Experts of a small language model: vocabulary 32000, 6492 steps.
Below are experts of layer 5 (counted from 0) of a mixture-of-experts language model. Rows are named router (the router's row for the expert), gate (a neuron's input weights, with its number), up (a neuron's input weights, with its number) and show model dimensions 0-223. Each number is 128 + 32 x the weight over its row's rms, rounded and kept within 0 to 255.
After each expert's rows: "comes after" lists some tokens at least twice as common just before its tokens as in all text. This comes from a sample of Wikipedia text that the model never trained on. Tokens count by the router's weight.

# expert 18
router [171 124 126 150 170 142 129 195  89  95 160 143 160 104 130 123 172 141 122 195 114 144  89  94 123 103 120 117 107 137 107 126  93 119  99 111 132  45 122 103  67  88 189  78  90 113  78 186 132 126 144 160 154 126 155 163 103 119 174 128 101 121 148 156 107 176 141 105 122 185 135 140 162 167  99 178 103 100 113 123 155 116 127 148 189 154  82 165  89 122  76 156 148 128 125 111 139 115 221 104 114 115 117 119  96 115 140  67 169  70 132  92 107 142 116 112 154  82  74 112 119 115 125 117 184 115 160 121 120 117 135 207  92 127 122 120 112 143 137 145 147 129 113 122  96 130 145 138 159 134  85 160 139 170  94 123  49  94 143 129  72 174 115 112 184 188 139 181 184 112 158 128 107 111 125 129 183 168 143 183 126 113 149 116 124 136 165 114  95  77 102 199  71 141  72 157  47 115 150 153 100 154 110  71 113 147 120  79  39 122 162 137 160 105 185 152  88 104 160 108 180 102 115 109]
gate1 [201 142 130 146 108 143 162 183  97 101 117 156 105 116 164 157 176  68 140 104 109 144 149  88 173 123 152 143 152 173 160 136 145 111 138 147 170 155 132 141 162 163 105 121 147 176 107  73 105 132 134 158 138 106 118  83 150 104  73 153  98 139 105 137  90 121 147 105 121  95 124 118 140 109 161 137 161  81 105 139 197 182 112 166 100 126  97  85 142 146 130 138 103 148 173  92 129  95  54  79 182 154 108 117 136 127 117 112  80 159  95 140 115 156 132 162 138  85 103 125 165 132 138 171  71 198 130 190 160 203 145  85 168 118 152 131 125 158 173 119 191 170 145 138 147 113 146 193  91  86 149 216 197 166 116 153 178  74 148 138 152 154 111  78 114 131 157  86 126 133 121 187  93  60 144 134  50  82 145 148 111  82 130 179 187 139 202  47 183 125 127  78 111 109 128 125 129  78 183 114 159 158 164  97 115 141 138 148 126 104 157 136 127 103 138 143 137  89 116 120 172 139 235 108]
up1 [137 189 152 132  93 139 139 176 108  83 104 135 121 185 164 160  93 166 118  58 174 129 197 194 102 106 123 152 142 158 137 166 170 153 109 129 164 113 108 180  95 132 119 142 142 222 130 142 120  96 141 160 166 164 142 190 170  81 152 110 126 124 181 106  70 183 121 100  89 148  93 142 165 169  99  86 126  78 151 122  96 173  86 120 105 145 118 141 149 122 108 140  68 156 122 116 163 180 144 118  93 178 148 143 107 124  93  72  85 162 148  96 114 117 120 164 134 106 113 174 138 109 129 128 122 151 190 100 103 137 151 140 150 156 119 111 173 147 129 112 139 120 134 121  79 116 108 157  85 161 219 114 103  93 124 146  73 126 171  92 133 201 119 122 123 116 109 202 128 115 157 103 111 103  76 182 109  39  91 127 136 167 102 138 139 121 166 168 109  71 159 132  84 173 121 117 174 123 152 126 132 100 156  85 140 117 118  86 108 108 166 145 108 140 153 142 101 163  75 118 140 125 188 168]
comes after: "\n", " ", "==", " 0", ")", " =="

# expert 60
router [116 190 178 137 147 199  96 112 134 141 129  84 110  60 114 101 187 144 144 147 117 122 143 129 166 150 156 138 165 138 148 123 105  86 159 115 178  97  93  75  77 108 155 114  96 126 146 142 120 138 100 117 142 147 166  71 114 124 122  93 105 180 134 132 185  99 183 129 163 161  71 115 139 150  98 145 121 147 109  84 125 150 108 146  95 168  78 191 141  82 138  80 169 109 122 165 166 105 164  68 107  91 144 135 147 139  90 130 179 145 131 100  83 102  97 105 157 110  92 140 160  99 139 161 182 159 133 110  74 113 114 165  98 221 133 166  97 150 129  75 174 135 144 108 153 145 138 126 137  99  75 155 153 145 133  81 101 152 140 151 121 185 159 154  14 167 100 127  90 109 141  91 195 106 138 119 175 115 147 174 117 103 143 144  70 147 102 105 128 139 109 151  91 127 158 128  95  82 196  93  96 117  74 118 111 142  94  70  12 131 165 142 152 114 218 104 133  63 119 162 162 100 131 120]
gate1 [180 150  62 158 158 162 207 130 109 150 127 143 108 120 168 144 135 156 153 107 142 156 154 130 114 126 140  77 124 112 157 130 154 135 105 136  97 145 105 113 102  47  83 156 194 144 189 184 115 141  91 109 174 122 130 190 153 107 159 113 152  99 172 183 151 137 165 102 156 116 142 130 135  91  73 128 171 108 119 139 176 214  63 176 171  96 154 161 162 129 130 157 138 101 105 101  96  86 124 195 162 144 171  96 162 102 119  98 107 108 120  98  70  93 149  86  85 110 117 180 113 151  59 128 174 100 184 124  70 171 110 170 138 157  72 149 136  90 149 103 221 128 109 153 121 130  86 157 102 112 107 153 154 119 139 159  88 117 102 144 125 124 108 119  93  90 138 116  83 133  99 134 120 136 120 119 134 105  88 135 188 113 145 130 127 126 121 112  74 128 103 173 116 172 135 188 105 176 135 134  70 131  80 172 125 109 170 164 129  26 113  44 184 114 101  93 146 128 107  99 136 175  98 121]
up1 [ 91 122  99 160 154 169 181 106 115 182 150 138 112 138 170 130 126 150  77 177 142 175 136 121 124 121 168 150 131  96 141 147 182 112 151 108 150  71 184  98  89  46 143 102 104  79 159 110 141 114 146  90 127 126 154 191 155 146 132 137  98 129 185 155  95 149 152 123  99 177  88 111 152 128  62  76 137  73 150  54 160 162  58 110 129  91  68 159 147 170 126 177  59 137  70 148 126 116  76 173 166 156  85 107 128 155 161  99 103  99 135 149 164 154 176  95  89 160 103 121 109 130  80 124 122 120 134 140 101  92  83 143 154 101 116 180 114 130 164 123 103 148 124 166 165  99  25 149 130 118 189 206 195  92 123 119  96 169 110 165 136 111 105 131 130 142  88 134 115 159 130 131 136 149 110 104 202 109 133 115 132 135 143 185 177 192 111 145  80 114 135 124  87 138 112 122  61 150 112  85 105 152 119 162  79 127 163 140  95  49  62  94 158 138 128 129 125 117 148 120 150 176 138 109]
comes after: "\n", " |", ".", ")", "==", " ="

# expert 10
router [101 170 165  93 123 136 130 131 145 127 162  90 118  76 163  96 160 145  97 152 123 154 181 137 154 134 153 173 204 118 145 113 109  97 129 139 120 121 134  96 103 110 132 133  75 127 165 128 119  97  97 114 140 149 142  91  99  95 148  65 110 148 131 104 180 139 194 130 198 165  66 166 138 138 104 167 146 170 105 113 130 109  57 165 112 142  83 164 153 124 132  69 161 128 155 162 161 108 172 118 132  96 151 117 209 148 130 141 145 116 150  92  56 107  81 143 113 117 134 184 169  69 131 181 140 181 134  99 105 104 127 154 113 147  89 125 154 155 101  85 153 111 186 121 154 115 190 150 148  82  71 156 140 122 149 107  73 100  88 172  94 124 143 133  67 143 117 169  77 106 110  74 140 133 141  96 122 139 183 187 155  77 117 121 125 140 126 107 137 116  95 139 120 143 123 118 103  90 125 101  74 112 125  93 143 126  99  74  28 122 145 178 163 155 157 133 134  77 148 156 137  94 155  79]
gate1 [141 136  93  89  56 126  62 188 120 109 126 155 164  89 107 121  95 140 162  85 134 133 172 157 122  97 122 112 128 118 104 101 109 129  92  94 169 146 106 111 164 118 101  96 138 136 115 141 105  97 131 140 137 159 131 132 177 170 130 165 114 107 106 144 123  56 146 101  69 116  84 153 169  56  80 128 163 174  61 104 104 162 174 116 146  77 189 145  58  79 119 127 114 104 127 125 128 141 125 167 136 145 124  92 136 132 139  83 111 157 138 138 100 171 100 102 144 121 104 164  54 162 138  54 137  85 133 112 101  98 162 153 126 141 115 107 139 211  94 119 129 156 135 140  71  66 101 154 162 148 120 143 142 129 115 132 133 173 148 170 128 144  85 158 125  87  90  93 166 119  95  97 113 108 105   8 139  90 145 107  79  90 135 117 149 108 114  96  55 160 126 143 124 137 119 155 133  83 120 119 135 121 127 165  86 141 149 162  69 132  80 116 155 144 147 145 135 113 134 156 181 146  97 158]
up1 [103 137 141 146 197 139  56 113 179  91 147 117  93  63 112 147 142 138 115 122 129 195 114 100 159 123 145 179  84 122 165 102  99 131 151 163 123 156  78  60 119 140 187 151  83 172 104 152 107 171 142 157 138  93 117 120 149 130 122 117 179  99  70 109 115 144 107 102  65 145 125 132  98 107 108  70  50  88 162 104 159  89 123 185 150  93  61  92 115 165 139 135 121 166 132 107 128 173 176  34 180 171 113  68 167 156 109  73 172 136 163 119  75 150 166 162 140  96 139  87 148 165 134 141 120 138 150  92 106 102 100 204 164 154 100  97 132  95 151 139 156  94 145 153 132 127 131 106 174 111  84  92 163 182 152  95  80 125  99 158 190 125 105 168 113 115 135 196  42  87 218 120 132 121 148  76 118 152 115 174 144 135 151 102 110 139 118 136  84 149 154 164  81 149 161 143 114 133 114  95  98 143 123 113  70 125 107 121 113 149  78  99 126 127 141  86 150 161 130 128 107 135  65  48]
comes after: "\n", " |", ".", "|", ")", " ="

# expert 9
router [232 160 167  95 198 131 119 156  97  60 154 151  94 135 146 147 160 133 138 115 156  71 149 141 111 126 129 131 145 154 147 195 145 145 176 163 105  67 105  82  68 114 143 112 147 117 115 156 143 115  87 157 173  97 135  87 113 110 105 141  88 103 177  94 153 183 155 107 146 175  96  86 180 144 128 170 116 113 100 109 131  97  53 117 144 102 103 122 168 116  61 104 108  99 139 127 205 114 214 136 100  93 153 140 117  49 156 128 179  81  99 103  77 124 112 140 127 119 118 158 120 122  83 107 149  87 133 141 105 179 129 155 123 219 117 156 154 144 119 169 175 167 131  95  81 141 133 190 130 131 148 109 140 212 142 162  90  91 166 149 146 175 157 151 170 127 143 125 146  57 113 176  93 168 125 130 141 147 121 138  82  88 199 129 154  82 164 137 157  88  83 134 123 140  95 151 112  87 112 125 104 137 130  95 123  96 108 101  43  93 103 166 182 111 200 139 127 123 111  70 116 117 120 143]
gate0 [ 69 121 140 127 138  85 154 112 164 165 138 147 185 100 150 130 121 128 101  81 163 111 112 189 145 107 128 134  88  71  92 102 172 131 134 116 143 165 159 159 155 130 101 100  92 157 172 122 102  89 173 153 139 196 123 121 146 138 174  78 107 102 110 155 105 181 104 105 120 138 145 198 122  86 156 115 158 196  72  91 131 124 126 112 107 142 160 115  98 137  86  92 151 119  89 122 163 175 146 119 167 143 140 160 185  72 120 170  69 105 138 153 126 142 131 194 111 116 101 102 156 102 242 117 129 176  71 102 101 137 178 102 155 117 137 122 128 219 100  87 126 148 232 155 100 142 120 114 130 152 153 123 123  98 158  94 160 121 144 120 150 150 106 122 158 162  75 136 129  83 118 144 136 118 161 104 121 131  95 138  79 136 132  80 151  79  95 135 166  51 152 112 116  99  94  76  96 121 106 151  98  64 107  90 111 115 102  71 119 216 165 132 101 111 189 118 136 200  91 172  76 131 105 130]
up0 [101 124  88  97  95 158 109 150 139 157 131  55 100 128 185 119 141 183  78  79 104 150  97  71 198 222 121  76 150 181  99 156 106 136 128 140 111 105 144 125 133 145  55 112 138 154 169  91 134  54 139 150 104 163 162 123 146 162 153 130 142 126 190 151 158 126 121 128 138 131 154 133 127 139 177 127 114 141 123 123 159  82 120 136 169 129 210  99 107 168 133 100 137 108 107 179 168 104 128 113 152 124 109 141 155 139  77 185 131 190  74 144 101 118 174 125 179 129 114 181 124 196 157 152 148 139  95 175 131 119 106 111  82  72  78 138 119 104  94 131 154 141 181 127 154 185 115 109 103  98  71 105 163 136 153  98 123  95 154 129  57 159 152 118 124 162 121 127 119 195 123 139 117 100 218 171  92 144 154  72 170 113 133 140 154 171 101 101 162 175 143 101 165  73 119  74  91  58 101  84 106 106 136  72 132 172 189 116 158 113 123 154 119 108 139 176 131 143 111 127 137 174 136  86]
comes after: " |", " ", " 0", ";", " 1", " —"

# expert 7
router [194 162 136 143  99 131 100 150 158 128 195 105 122 110 112 113 160 142 123 135  95 102 117  87 131 134 175  59 142 134 136 130 110 106 152 145 189  45 136 116  80  93 159 133  89  91 113 167 124 125 113 126 136 138 108 131 111 124 133  94 109 179 128 143 158 122 173 118 127 154 103 148 140 114 136 150 112 165 134 156 201  98 124 161 235  98  69 143 127 136 118 131 194 127 187 166 157  96 202 144 131  80 153 180 101  97 137 135 171 116 148 138 154 167  86 103 167  87  65 101 155  91 125 144 197 135 126 114  91 108 122 143 139 159 163 173  74 177 125 124 151 159 109 128 152 126 162 104 177 127  58 153 128 181 175 102  50 130  97 152  73 150 156 115 128 127 156 128 104 124 149 150  94 165 219 115 172 160 118  98 152 105 119 136 120 131 110 112 128 109 101 199 126  53  59  83 128 121 112  92 106 192 115 121 134 162 148  67   7 150 177 143 110 132 183 126 142  98 145  71 135  73 130 126]
gate2 [112 110 117 109 109 114 144  90 110 119 128 125 148 112 167  92 161 134 112 129 157  97 136 138 128 157 155 114 148  82 118  70 183  90 101 169 142 103 126 125 110 137 195 177 122 139 162 173 132 170 145 110 140 110 129 138 154 123 210 123 105 115 117 109 126 127 122 225 159 144 146 141  90 158  92  94 100 140  38 139 125 162 149 165  96 124  81 177 164 187 164 148 131 184 155 121 116 101 209  45  87 121 189 132 122  94  69 119 167 109 110 185 126 134 115 196 139 137 102 112 111 172 102 106 135 143 130 141 112 129 169 153 231 124  88 173 171 151 143 124 129 201 122 175 196  87 145 119 146 154 195  89 172 119 171 100 121  79 106  93 139 159 132 133 143 138 131  90 115 109 110 129  92 116 124 199 160 151 162  89 166  97 129 148  76 180 108 112 155 156 113 158  94 145 126 176 109 117 129 132 136 182 136 114 144 158 147 129  44 145 104 105 155 144 107 103 145 128 151 161 146 131 123 145]
up2 [114 164 151 142 171 104  81 123 136 158  68 133 154 145  78  96 125 176 147 120 116 158 116 131 120  99 110 118 138 112  94 115  94 123 121  91  52 148 132  67 115 110 104 112 100 204 143 151 147 116 107 128  73  84 134 156 120 137 145 136 142 127 172 108 136  81 161 134 116 162 109 181 156  79  84 119 130 110 156 163 111  94 115  57 141 153 104 206 171  73 172 129 131 125  73 147 120 149  89 118 162 130 115 120 114 170  68 169 121 132 151  52 123 152 140  92 146  88 155 169  99  99 134 178 127  75 155 113 132 141 156 118 111 154  57 144 156 148 191 151 136 151 191 134  73 159 157 140 105 127  53 128 116  38  96 104 138 199 100 101 161 162 172 109 123 170 117 162 165  86 117 110 144 148 121 144 150 132 141 149 136 149  94 162 129 131 115 133 171  65 108 133 139 135 191 122 101  99 136 105  89 126 120 108 147 132 129 138 119 100 176 173 141 134 188  93  87 181 130 144 177 137 144 136]
comes after: "\n", ".", ")", "==", " =", " =="

# expert 3
router [155 144 111 115 139  99  89 171 166  81 122 134 127  87 210 152 173 158  98 139  60 109 111 136 104 137 147 123 102 125 131 142 126 117 129 104 146  90 109 123  71  82 166  93 152  81 143 166 129 134 124 122 158 189 141  62 114 127 129 109 115 164 148  71 156 145 155 130 220 217 152  82 107 140  65 175 162 138  99 102 133 102 105 109 216 145 101 175 114 114 102  87 128 154  80 102 187 119 190 146 109  62 127 148 103 122 112 136 114 114 120 147 158 145 156 151 147  78 105 137 186 107 133 110  97 123 134  92  88 124 110 153 162 160 154 144 144 177 208 142 106 148 133 109 135  96 181 164  87  98 118 131 112 169 150 151 115  86 129 151  71 199 127 153  76 119 144 124 146 117 164 147 144 143 168 140 198 213 133 160 107  81 108 177 127 168 146 141 174  97 122 156  82 128  85 121  78 135 165 100 114 169  99 105 103 164 139 123  68  46 130 137 123 112 175 145 104 158  99 140 129 159 176 125]
gate1 [150 174 131 183 172 154  88 169 107 136 108 106 185 108 157 183 181 179 146 168 100 138 156  52 146 119 114  77  73 170 140  76 105 132  53 101 145 115  96 102 101 142 189  99  71 104 104 138 149 134 116 108 173 115  83 137  92 120 161 164 141 143 196 141 161 130 148 164 139 159 163 105  95 123  93 118 140 162  91 134 191 138 150 116 162  90 127  75 106 137  98 107 163 169 163  98 186 137 111 143  93 153 193 108 132 138  68 126 165 132 118 109 138  85 139 123 131  87  55 151 120 142 109 194 147 160 134  90 137 130 110 137  92 147 148 114 118 142 149 151 145 124 165 148 146  71 170 164 182 106 191  99 119  97 100 149 159  93 127 146  45  94 154 127 139 133  81 107 145 173  82 150 109 146 163 164 108  99 160  98 149 107 149 117 124 195 148 111  78 119  95 142  83 138  63  95  74  74 171 138 118 210  81 149 127 127 104 135 112 106 153 150  72 135 171 128 116  82 122 117 187  86  98 149]
up1 [101 162  97 143  88 134 186 147 101  85 129 194 105 177 125 146 147 124  47 117 130  85 160 146 120  92  82 114 165 141 150 121 127 132 164 177 136  95 161 112 168 127  85 109 125  63 156 145 178 121 132 134  93 132 134 137  46  96 166  47  94 113 152 156  93 105 141 109 137  73 107 140 113 118  98 115 127 132  82 189 127 135 201 184  96 123 140 123 159 102 170 146 169 143 177 195 107  74 133  95 136 188 102 154 137 102 162  72 121 159 135 133 149 153 178 113 151 184  63 140 110 151 114 144  96 158 139 112 122 173 107 116 149 112 142 185 176 131 112  98 158 162 113 132 131 148 135  89 135 102  90  64 105  54 129 180  82  89 115 164 106 144 124 112 111 156 193 168  72 155 146 119 172 114 146 124 125  54 129 129 136 108 161  63 187 181 166 102 138 148 133 130 117  98  97  85 143 129 111 139  53 136 131  92  90 148 139 133  94 119 177 152  92 143  93 133 109  39 109 116 138 129 151  80]
comes after: " (", " ", "-", " \"", " S", " A"

# expert 51
router [116 143 147 111 142  74  95 184 156 104 162 110  88  97 158 174 117 109 113 156 153 126 139 177 134  95 100 134 116 119 130 127 135  91 163 122 136  86 109 119  73  49 126  70 170  98 185 170 134 102 124 110 164 156 160  72  94 101 145 134 169  98 175 123 100 190 151 119 134 185 105 111 155 158  97 135 140 153  93 100 125 153  81 156 201 155 125 151 100  97  88  77 134  83  91 115 171 130 195 125 127 121 139 140 178 107 158 101 141  96 144 114  53 159 147 121 121 114 134 120 115 139 100 161 139  96 153 126  13 118 131 123 138 147 147 158  66 165 121 139 156 101 132 127  85 153 149 116 165 157  73 112 135 158 175 144  58 103 112 138 101 127 122 172 122 105 195 167 117 112 127 131 121 145 147 128 152 161 129 199  93  39 159  92  94 178 138 140 114 148 144 171 115 172  71 116  76  88  73  89 145 153  81  99 130 100 124 104  60 100 132 161 108 153 193 126 143 142 140  88 133  64 103  65]
gate1 [166 165 145 149 217 149  99 168 118 169 113 150 109 105 120  85  81 106 102 118 138 128 182 156 177 149 133 133 164 141 146 168 155  35 182 117  76 151  91 202 144  96 170  70 109 125 153 127 180 118 103  99 134 136 180 168 178 162 175 107 136 100 130 160 122  92 171 126  66 157 148 119 106 146  79 119  88 128 113 146 110 110 170 206 116 126  53  89 148 130 113  45 126 144  86  94 132 123  79 111 174 153 105 138 134  83 101 122 171 134 146 138 160 135 119 154 136 133 144 165  80  77 142 191 113 150 163  86 105 131 118 124 157 156  93 201 140  70 127 134 136 124 145 119 146 153 129 133 130 217 140  82  70 180 170 159 123 218  86 155 144 140 113 119  82 103 148 147 109 142 179  87 120 131 162  81 120 132 121 132 143  44  67 151 106 166 130 133 150  84 128 158  85 155 128 138 107 140 129 192 141  98 126  83  90 119 125 135 112 116 152 160 134  92 160 169 127  93 120  99  54 132  96 104]
up1 [148 111 121 127 106 125  64 123 164 118 115 163 184 125 142 128 143 139 111 174  57 143  95 147 186 166 130  87 135  75 112  98 167 205 108 147 121 104 127 165 140  95 119 105 135 128 135 132  91  74  39 120 143 125  97 140 117 180 131  86  77 105 115 112 142 163  83 120 165  96 112 104 107 140  92 145 136 169 149 135  90 114 170 169  72 139  97 145 161 144 158 148 154 155 116 188  99 160 100 150  84 133 150 111 110 114 167 119 142 173 143 135 182 132  78  83 118  97 121  68 140 145 136  93 133 192 150 131 195 182 105 106 113 133  88 114 158 170 121  84  61 145  73 153 147  79 157 165 148 129  94 182 115 116 139 116 106 186 159 137 182 149  58 117  78 135 121  78 106 154  91 110 129 144  91 121 158  93 142 111 137 143 120 205 109 117 111  82 128 142 135 109 127 139 131 106 159 144 119 150  87 122 150 189 154 155 140 125 171 113 162 135  76 129 121 171 159  74 168 151 131 135 163 154]
comes after: " |", " ", " 0", " (", " had", " Total"

# expert 44
router [150 138 131 105  96 144  65 141 198  98 181 147  85 105 126 128 166 139 146 124  99 112 136 115 142 177 162 149 158 125 150 166  56 135 114 223 164 123  98  91  93 115 178 128 133  86 167 179 138  98  52 139 141 164 146 135  95 109 109 102 126 158 141 128 122 164 132 144 196 173  94  99 128  88 107 147  83  84 137  72 163 121  58 147 109 118 136 140  96 138 110  78 140 144 113 144 147 132 155 147 176 121 138 111 155 139  74 157 179 136 125  79 107 103 114 118  86 106 139 135 114 100 118 142 186 129 124 134  88 125  93 167 133 151 113  89 119 159 142 103 173 155 160 154 142 120 163 109 105 175 114 166 148 134 131  78  98  91 140 136 169 168 135 196 122 142 109 120  93 100 164 124  81  96  98 114 186 112 119 119  85 110 146 184 112 133 141 132 112 161 105 130 118 132 144 101 139 141 152 151 137 100 131  48 147 198  81  41  74 120 118 104 137 191 156 118 135 122 142 105 155 151 116 125]
gate10 [ 74 134  94 120 112 201 125  77 168 172 115 128 111 124 136  93 111 127 149 141 136 144 114  86 116 144 128 152 171 113 128  55 115 171 162 109 100 130 127 112  97 157 153 160 145 141  84 108 109 105 136 157 141 161 138 121 117 142 134 124 157 161  35  73 147 103 135  46 215 156 162 130 168 153 124 139 113 123 135 153 128 108 108 132 150 127 143 185  91 122 129 151 144 123 113 131 154 109 192 157 182 126 143  90  86 114 100 122 171 176 111 119 185  55 129 131 193 118 150 139  81 136 136  93 182 103 131 118 108  91 134 158  92 236  77 109 136 172 134 171 130 130  88  88 137 142  72  57 148 101 171 177  61  66 140  69 158  98 137 141 178 132  81 167 142  69  97 156 122  83 163  54  68 135 120  81 122 119 129  53 102  89 150 150 133 117 156 148  49 104 168 137 138 130 113 128 120  85 120 142 128 108  99 128 148  98 108 125 111 131 152 186 130 143 150 185 140 178 147 161 142 140 113 102]
up10 [ 88  97 130 172 127 147 170 124 128 117 136 118 150  57 153 129 180 207 138 133 130 158 106 155  81 150 130 139 128  97 134 116 144  87 148  64 160 137 111 130 172 134 110  79 138 174  56  88 152 148 136 183 187 141 151 136 110  72 127 150 154 125 150  58 148  57 141 135 115 124 159 160 134 156 123 165 153 178 153 121 118 106  81  80 130 163  89 165  67 113 139 134 134 158 108 151 111 158 150 196 134 134  91 120 151 123 118 177  97  87  59 150 132 137  88  72 159 115 147 116 125  99  84 139  85 141 152 136 122 131 105 131 121 141 146 168  82 117 126 186 110 130 129 183 104  77 115 119 106  87 118 147 151 104  80 113 138 122  93  76 126 160  90 120 132 150  75 180 120 129 118  87 141 146 113 170 122 160 162  92 167 200 140 132  85 151 115 141 119 119 163  94  62 167 142 189 140  94 139 100 129  86 101 205 172 106 146 195 111 151 161 125 128 181 157 179 130 116  46 129 152  93 173 131]
comes after: "\n", "-", "|", "==", "=", " Succeed"

# expert 0
router [157 187 160 177 146 190 104 130 156 132  83 125  87 104 129 126 197 171 130 120  83 127 159 116 129 165 146 126 172 147 171 150 130  90 108 178 139  76 109  96  32 157 153 119 160 123 205 139 133 110 130 133 136 190 120  66 128 128 137 151  85 153 188 125 194 133  65  89 194 181  81 120 110 151 107 125 109  82 112  64 172 118  69 177  76 177  93 130 128  74 155 130 123 151  82 148 163  92 195 104 129 123 142 158 128 164 132 139 140 140  54 103 133 112 139 118 134 122 106 156 129  72 182 150 120 145 169 108 114 120 133 146  85 147 160 167 129 181 156 130 150 128 125 146 132 112 143 127 163 119 124 127 136 153 176  79  78 106 128 191 129 139 134 129 132 128 124 196 136  97 125 165 116 137 165  93 153 133 147 173 111 103  94 128 138 166 132 112 144 144  64 143 133 102  96  97  82  82 166 138 109 143 136 140 131 110 126  66 128 183 136 140 167 155 159 132 141 109 104 114 129 106  81 139]
gate1 [165 109 160 130 116 111 130  98 132  84 169 181 131 103 181 132 135 108 126 123 148 110 181 158 118 127 135  90 156 171 114 155 107 135 149 141 189 115 114 138 152 102  87 140 157  79 101 161 121 127  84 113 150 131 121 169 124 153 126  98 116  89 170 176 187  80 137 135 190 109 179 169  91  77  52 138 109 130  95 111 121 118 152 125 125 151 162 129 135 176 136 141 115  98 167 115 191 118 120 153 199 106 168 133  94 132 101 109 140 128  74 143  65 155 114 153 175 177 112 136 141 152 133 131 117 149 129 103 145  81 125 112 137 137 203 141 103 101 140 149  67 115 157 139  52 138 111 147 105 117 113  71 117  93 163 165 171 155 132 134  63 155 112  65 180  28 116 122 155  88 106 121 135 109 182 136 133  90 120 110  74 148  98  92 155 103 109 132 141 202  98 147 108  54 177 144 114 123  89 165 160 107 126 141 153 127 117 114 125 139  76 192 133 113 124 146  96 123  82 161 109 114 145 138]
up1 [123 176 140 164 113 146 163 176 114 113 163 150 103 153 154 142 152 112 100 154 159 179 140  71 111  68 149 159 100 126 155 118 125  82 140 117 109  99 122 125 117 154 179 142  44 131 156 124 147 152 134 141 133 102 114 113  98 112 125 140  81 144 143 146 157 137 160  87 174 115 150 147 133 131  94 137 180 119 161 136 139 118 133 121 139 130 129 148 144 156 133 120 162 168 132 146 124 138 155 115 146 162  86 114 147 146 156 191  71 146 112 103  93  77 119  39 149 115 159 150 116 118 134 161 163 137  91 114 173 133 121 196  69 117 147 156 106 151 165  76 116 131 127 183 161 100 114 120 142  62 109 150 172 132 149 162 120 114  94 144 161 123  85 164 132 139 103 130 155  93 114 120 125 108 101 134 104 168  92 167 147 115 167 131 125 164 117 137  92  26 168 103 121 123  98 135 155 177 129  86 122 109  86 134 103 155 172 101 145 138 192 113 206 134 105 160  68 109 122 113 142 154 171 110]
comes after: "\n", "'", " of", " in", " with", " for"

# expert 36
router [180 173 148 179 141 146 108 165 163 149 107 101 117 144 161 133 166 111 121 172 126 127  98 139  99 122 130 158 110 164 166 116 110 131 110 153 112  56 109 138  96 131 142 118 148 132 179 161 110 127 154 161 185  79 148  83  85 113 141 153  72 162 170 116 160 143 155 132 181 196 111 108 115 151 131 172  80 105 140 142 170 117  76  91 135 185 117  86 108  91 157  83 146 110 117 127 167 137 175 138 127 105 142 145  89 129 131 143 102 105  96 129 127 119 105 192 132 153 102 134 152 100 117 164 131 108 143 100  90  54 122 134 118 178 121 151 133 171 150 132 123 182 130 184 118 100 155 143 182 119 104  97 128 165 139  92 111 102 123 150 100 142 139 139 147 165 144 167 126 102 128 134  30 196 161  87 182 136 113 142 138 121 115  90 170 157  97  81 149 138  61 179 132 100  96 106  92 134 130 117  61 196 136 154 128 103 154  99 125 160 144 162 150 102 156 161 189 114 122  64 108 155  48 115]
gate11 [116  67 126 107  97 144 131 132  94 106 168  63 139 128 127 101 122 146 145 140 140 118  86 136 156 168 152 166 106  73 101 140  76 122 112  59 128  74 156 153 140 141  79  65 151 183 145 131  62 112 122 110 179  87 173  77 121 159 158 148 122  52  90 145 103 154 159 154 118  94 141 108 137 135 112 130 136 105  67  62 124 132 156 132 118 151 121 110 136 122 102 143 150 134 130 185 156 116 140 197 108 197 144 125  89  69 148  60 145 171 157 110 100  95 141 121  78 136 129  90 153 135  91 119 114 138 198 153  83 117 125 127 153  94 141  91 140  94 165 146  73 124  85  94 159 113 157  92  92 123 122 123 110 120  82 138 150  94  68 123 101 191 132 164 150  89 193 124  88 144 128 155 139 143 170 122 123 137 167 135 142 104 176 158  98 178 156  89  99 112 147 173 127 122  87 144 145 124  59 130  90 131 102 109 113 137 161 126 122 155 136  61 144 107 125  78 129 143 117  81 184  97 110  46]
up11 [116 110 140 129 113 103 117 182 161 151 121  81 111 105 164 216 132  66  64 163 172  88 122 101 192  99 147 127 106  78 117 105 153 139 125 106 135 168  82 147 188 110 132 164 131 181 147 140 143 122 129 101  85 111 105 137 148 111 115 121 153 132 141 103 145 150 192 110 113 136 203 149 168 156 146  73  78 149 169 146 101 127  73 107 112 159 145 100 184 114 117 194 127 159 163 124 158  74 171  96 102 173 158 129 129 162 116 137 122 166 176  71 159  76 135  98 117 123 128 113 169 186 154 128 156 148 102 124 107 117 108 114 136 125  86 104 136 112 193 190 175  86 127 178 143 170  91 146 112 129  91 100 106 117 112 125 109 122 140 124 116 145  76 112 116 148 214 108 156 143 158 166 149 121 142 106  97  65 120 138  85  90 121 124 165 140 118 194 100 118 150 104  92 120  92 124  98 122  78  59 119 133 138 115  94 156 159 123 112 116 156  87  96  68 117  33 105 116 108 139 158 126  82  99]
comes after: ".", "'", " of", " in", " with", " for"